Experts of a small language model.
Size: 9 layers, 49.5M parameters.
Experts: 64 experts in each of 7 layers, 32 SwiGLU neurons an expert, 6 picks a token, a sigmoid router.
Training: a variant of SOAP for the experts, 377M tokens.
Below are experts of layer 2 (counted from 0) of a mixture-of-experts language model. Rows are named router (the router's row for the expert) and show model dimensions 288-335. Each number is 128 + 24 x the weight over its row's rms, rounded and kept within 0 to 255. Numbers have three digits each.
After each expert's rows: "mostly gets" lists some tokens that are sent to it at least half of the time. This comes from a sample of Wikipedia text that the model never trained on.

# expert 63
router:134112124141131079123132142101167153131116139121095166121139090128181170136135112128100100090131121133153131099100083135080119126149136142168154
mostly gets: "|", " on", " made", " became", " against", " over"

# expert 25
router:080123155163128111108144138111121136175126102202179148093185151126124088156076114113135071167105105147103135132130156127119111147124081156091139
mostly gets: "an", "o", "u", "i", "a", "in"

# expert 33
router:137101107139100122126103148163115116147093142186089125153153117150135189181132121161136119130129111116130133155125095114138098109110133099112119
mostly gets: " the", " The", " his", "The", " its", " their"

# expert 40
router:092150109106112144134114093141108161115149120144102138112148113144118111161091150101138160162089162087098184114111120120160109107080124181097133
mostly gets: " one", "D", " R", " One", " same", " President"

# expert 0
router:144157128154131153141111098149106122126132076109135108118137132137111156142184081069137140135109152111108135140139126153158063131121093096112163
mostly gets: " time", " film", " year", " game", " series", " season"

# expert 58
router:127115179105117114130109130109132101142141092121056109139081129129111114074134114131128141106086141122140105076111073124114091137115107149133098
mostly gets: "″", " used", "′", " released", " played", " moved"

# expert 31
router:117132164103135132137100121148103144116135119104112139172118155091130128110095127152128109132136138128122114117131104129136107129088118091139085
mostly gets: " that", " which", " had", " it", " who", " but"

# expert 60
router:087097171098117101120127128146138129100082140173140142109118108149123118135106146112129128089081136139116119131128150140126147144133114164149097
mostly gets: "al", "er", "at", "it", "ian", "id"

# expert 30
router:100138135134137145087123163137123124127097102155126094101150121134069140146171111099161124143105160131071072091093151131134136083074149114152111
mostly gets: " P", " G", "z", "k", " St", "G"

# expert 52
router:094131098139153126098121142140145113174132118134146110126145130107078115192115128132145107180121113162108117115165146142127079102113157129143105
mostly gets: "-", ".", "/", ").", "'", ".\""

# expert 23
router:145150181121142141142198149117096125161117142129110099159142140109127067140126121111169128147144134127130096127121155154131105133128092116102079
mostly gets: " and", " that", " he", " which", " or", " who"

# expert 19
router:142131118152069132144084131154122094147127150157149163096099106146123137113119146115144111129132177167143134135129112126120129095125102146153132
mostly gets: " |", "|", " part", ")", "|---|---|---|---|", "|---|---|---|"

# expert 55
router:138113150113159152118133090121097110157104134150120156142163156132104141136131154150120164111153133102123128123126134122148108105123113186185136
mostly gets: "==", "===", " ==", ").", " =", " has"

# expert 49
router:093098134113116087112095138129161106154118089127138168152124108120110118115090167134141082127144130136119125135129167134099119111114124165082109
mostly gets: " –", " /", "/", " -", "}", " —"

# expert 57
router:140082130126112102125131107100135140117111138138119149139159099135126152092097150145088119061120124125170118130088114099089136141117098175158167
mostly gets: "|", " made", "″", " began", " played", " used"

# expert 48
router:140160135085149114099135091132175125139095120133163149099116152112073095125133107131131142101103156095133151125127161123084129115130085068170113
mostly gets: " In", "In", " National", " On", " No", "On"

# expert 37
router:137129100105114152138143126118110158136118130147129112170125113119091085143087152120064089142107116050125141123122093146107126159123115126104126
mostly gets: " an", " first", " same", " any", " high", " a"

# expert 39
router:120132121121130093111123131136139172132140114165155145127132135123108100150120139124152081111133129134117098113122148093108090106121140126147162
mostly gets: ",", "\"", ").", " ==", ".", " ==="

# expert 51
router:122138187114083117133180163092133178129157099086123148138161145169140100104160124114108115134114146136109139137108146162129152138131108094137129
mostly gets: "'", " up", "2", " MPC", "’", " Country"

# expert 17
router:104164152108137086158172161131135126110121133085145120140176108108150135173165159101122105130163138088112123164122152102161129119100133111110145
mostly gets: " ", " (", " but", " who", "(", " they"

# expert 47
router:118144094098145095119114153157172155139108141141114126095108151153135131146116122118158086136120133117107121137108148130125163119149123127152115
mostly gets: " R", "D", " D", "C", " P", "k"

# expert 18
router:129144153122137086122141146157096162142146138155096167129153135141125152123129154167164149143131151154095119151117128153119093133090109145128148
mostly gets: ")", " family", " people", " species", "idae", " Company"

# expert 29
router:122134180132103139125143119061136138148111083180166116157095126144152151135125105103134079118092124126112104120170162139145124112103136134122144
mostly gets: " John", "im", "ai", "io", "an", " James"

# expert 36
router:118105116130128115112191114087118138140111086138143095111134150111127128141125110113145125143158158096135160107146095139109125073148139094116131
mostly gets: " the", " a", ":", " The", " his", "The"

# expert 32
router:136112155113108111108116094161124104123152102143139168112127111149148163145104120117097087180144120095112163145087173139142073129136120125117117
mostly gets: " to", " would", " into", " years", " said", " several"

# expert 26
router:134106132122126135076079105109142110136139156117146138110110085112120126130117172106165102157120081109119137109117121103108085105117085166121079
mostly gets: "0", "9", " million", "e", "ire", " K"

# expert 4
router:150159115127116123129130132142126116128134097128142123118162125134136130133105080127139149129102151141133131146151063109072122087136131145080142
mostly gets: " not", " km", " l", " v", " s", " un"

# expert 11
router:095131126113093086134092157115129105103109122141153104129127094127159095139122177121139162139139098148099085160119106150178140126126152115138172
mostly gets: " ", " (", " Society", " Company", " Committee", " Museum"

# expert 21
router:113112099108146125105104143131102100147157141159144167092141123172162123154096082141114108118126122128155122117135137152184124100130172146117136
mostly gets: "1", " May", " October", " September", " April", " February"

# expert 22
router:131085153122142147114158157123144162120106132122144144155108150156115144132154108141133135149168077158061118174133111124128138115109127133123083
mostly gets: "I", " I", " II", "y", "ics", "MA"

# expert 53
router:106127120072105107114103096175151118129121083108155141112091152151101121116105173137091109136092166111122109125094138120152154097101114086183126
mostly gets: "-", " Air", " Tr", " Class", " MPC", " JPL"

# expert 10
router:173120137121107108127099146125154119138141134142121144142158128131141094162120132144110126139187113140123137088088152152093110121166108110122151
mostly gets: " to", " and", " in", " a", " on", " from"

# expert 7
router:093139103135122142125117121201086124130108149130154165157121121126134117126120110151135144149104123131122098148122108132145120153130109115103154
mostly gets: "\n", " career", " song", " role", "Scientific", "History"

# expert 43
router:095082130143131134121114145113118134113102146146121118115169103136093108112107127114151116134187066153124141175126094141119152158122144098129125
mostly gets: "9", " V", " March", " February", " August", "F"

# expert 42
router:131073150096111146133087120150145118131116075151131140132122154096107137138143110125115149134144146139136131153125153128118134177082122121155134
mostly gets: " |", ";", ");", "\",", " While", "|---|---|---|---|---|---|"

# expert 62
router:117123164148095155102132128142107094165097149161141142136170105152146107160129066104119137142161148113118148145114127142102124102132151144120134
mostly gets: "8", "9", "6", "7", "5", "4"

# expert 34
router:105096125106075131123102117135119185132078111125154124110096143175143138148150141107097084119088146161135115102127171129119170120135117148143148
mostly gets: " York", "ton", " Thomas", "ville", "ham", " Carolina"

# expert 59
router:129106137107144130117126125133126135152158122134130131106164129133152140133158124128143124107164135118109117143088164109144152113130102137150132
mostly gets: ",", "°", "\",", "),", "″", ".,"

# expert 12
router:117077122106124131126160098124152109146140143190110142145154125120140133093104093153145091087138099093147089106107120114174106133158102180117064
mostly gets: " and", " of", " for", " or", " &", " during"

# expert 20
router:129083167122126126121125123066104148143126123151106106144124080120118125123131139144108106121126142146108124166114176119135151096162126148137135
mostly gets: " United", " June", " May", " States", " American", " March"

# expert 9
router:101129127135168082134166131119086100132100121102153132157154105134146098161141143111145107129148120116102160152101135140121143114150144075106143
mostly gets: " (", " ", " \"", " his", "–", " its"

# expert 5
router:112091141137109106127174136156116148122104107138118163138159186124102125138137107135110156177160135096130143138154159129172102093149144076130149
mostly gets: "\n", ":", " the", "):", "The", "="

# expert 15
router:134119094113106152131167107159081134122117131131133148134136146156122141135149146066106110126089125139077120083138177142125140140159127184147147
mostly gets: " station", " School", " city", " school", " Center", " Park"

# expert 24
router:133101141121120132111156102136138164149077151151152122160119114131169111115115128123130126131142141173098158135088170119104087105147139117098113
mostly gets: "ia", "ie", " York", " Japan", " China", " Australia"

# expert 8
router:118131176108125139122111139144096079153117127137167109123122131146141149124151122136140119132074152134131089144095125130092110119156109126126082
mostly gets: " school", " city", " war", " town", " military", " land"

# expert 2
router:151134132161093097083143095137143091138118137115139124134137125118132147138114139119123140107128110095109166141138137138128168127126105149133120
mostly gets: " season", " year", "%", " Series", " Cup", " other"

# expert 27
router:104113188112136133131135139121102125155123130134144127109119129132146133180122129125136086133114122146115067101112147105128148133132145133121106
mostly gets: "z", "i", "k", "u", "am", "ar"

# expert 44
router:134119164113108115127110141134114111198107125142126162102084138146115124102117126135119156093173143122152129115117123111105168144091162108131093
mostly gets: " |", "=", " which", " was", " is", " late"

# expert 28
router:126138135117127132092100134096167121120092085167142117160095132139140107106127165101074116093129163097134108164110111139131146121131117087196113
mostly gets: " St", " San", " Al", " Ar", " Am", " Total"

# expert 35
router:123150142142127103100144150120119132150107133123130103151147129146109126142114123098163113122156127149091119095112109120101127122109136138149098
mostly gets: ".", "\"", "/", "%", ").", " =="

# expert 41
router:079086114114132122118148150111150120150129132129167135129121129120101130133142095125136113159149137140107087174106152161107131108145131157098149
mostly gets: ",", ";", "),", "M", " Al", " January"

# expert 45
router:127099116148074145093093145131147144124155132140117120122137081149116125119078112127141145166092126095092130179110113131149106106092149138136126
mostly gets: "°", "9", "Y", "O", " use", "P"

# expert 56
router:138115127130100107118127140086133103118137126144128099159157129153123126146141131154114115162134125124145148105153130134148116080140147098135127
mostly gets: " ", " two", " three", " as", " several", " four"

# expert 14
router:138064160138101127118137081069123148124141116177145173072127104118094147150141054107084112146187098070139116153102132149132068105120144143099092
mostly gets: " to", " of", " by", " in", " on", " for"

# expert 54
router:113121143104140128078107110192167112127114096138146140148107125132079097112118155122082123097128153102115126155104100141110125143148104083156117
mostly gets: "In", "See", " ·", " MPC", " JPL", " Date"

# expert 46
router:097144143132137073093126151107165161116105143149112167060096146120138140106149131103118083066157126091126150121106119127096104068128110123101171
mostly gets: ",", "),", "=", "\",", ".,", " =="

# expert 38
router:110064107141088169127144145115077115148147129156157140160165149125116122144121077126148131162152166082173172162139128146115107137131143086132129
mostly gets: "\n", " the", " The", " his", "The", " its"

# expert 50
router:118113108138072130131155154104143192166150144118111091133123151139095069130161141138101125161142119116137114119167125155164111137102138119128138
mostly gets: "2", " also", " has", " not", " up", " are"

# expert 3
router:142100110109148091119119096114143122129128095148167147117156158153151157127105122123071134152124111115089132112106066179171113076128155136154148
mostly gets: "-", ":", " over", "):", "=", " back"

# expert 6
router:136096108080124117136148151127063162143125111125141130171135134124114119135148123171104139151149151136133125145123164140080163134130141081093138
mostly gets: "\n", ".\"", "\".", " singer", " writer", " what"

# expert 61
router:130117155121094138094093126136097095173145119158148123150155114126154126147140064098132128138157112104113132157105116127149117114109128139139073
mostly gets: "5", "8", "4", "6", "7", "3"

# expert 1
router:106138137119111114121122127128171132130124126091172126104143159138094108138125139182129108090123135124166125175119119145115150132123135138116103
mostly gets: " The", " not", " the", " km", " un", " used"

# expert 16
router:081150129121079100097088144119157124092101145132152127120144151138156090178142132147147138136138109110104138110133091148139110120103157093111147
mostly gets: " ", "′", " it", " [", "^{", "$"

# expert 13
router:132066189132131102109163091104169078140105107134107115148132089139138146122083102136082137123169094094144114095119133117157121083118090105116128
mostly gets: " to", " and", " of", " by", " was", " on"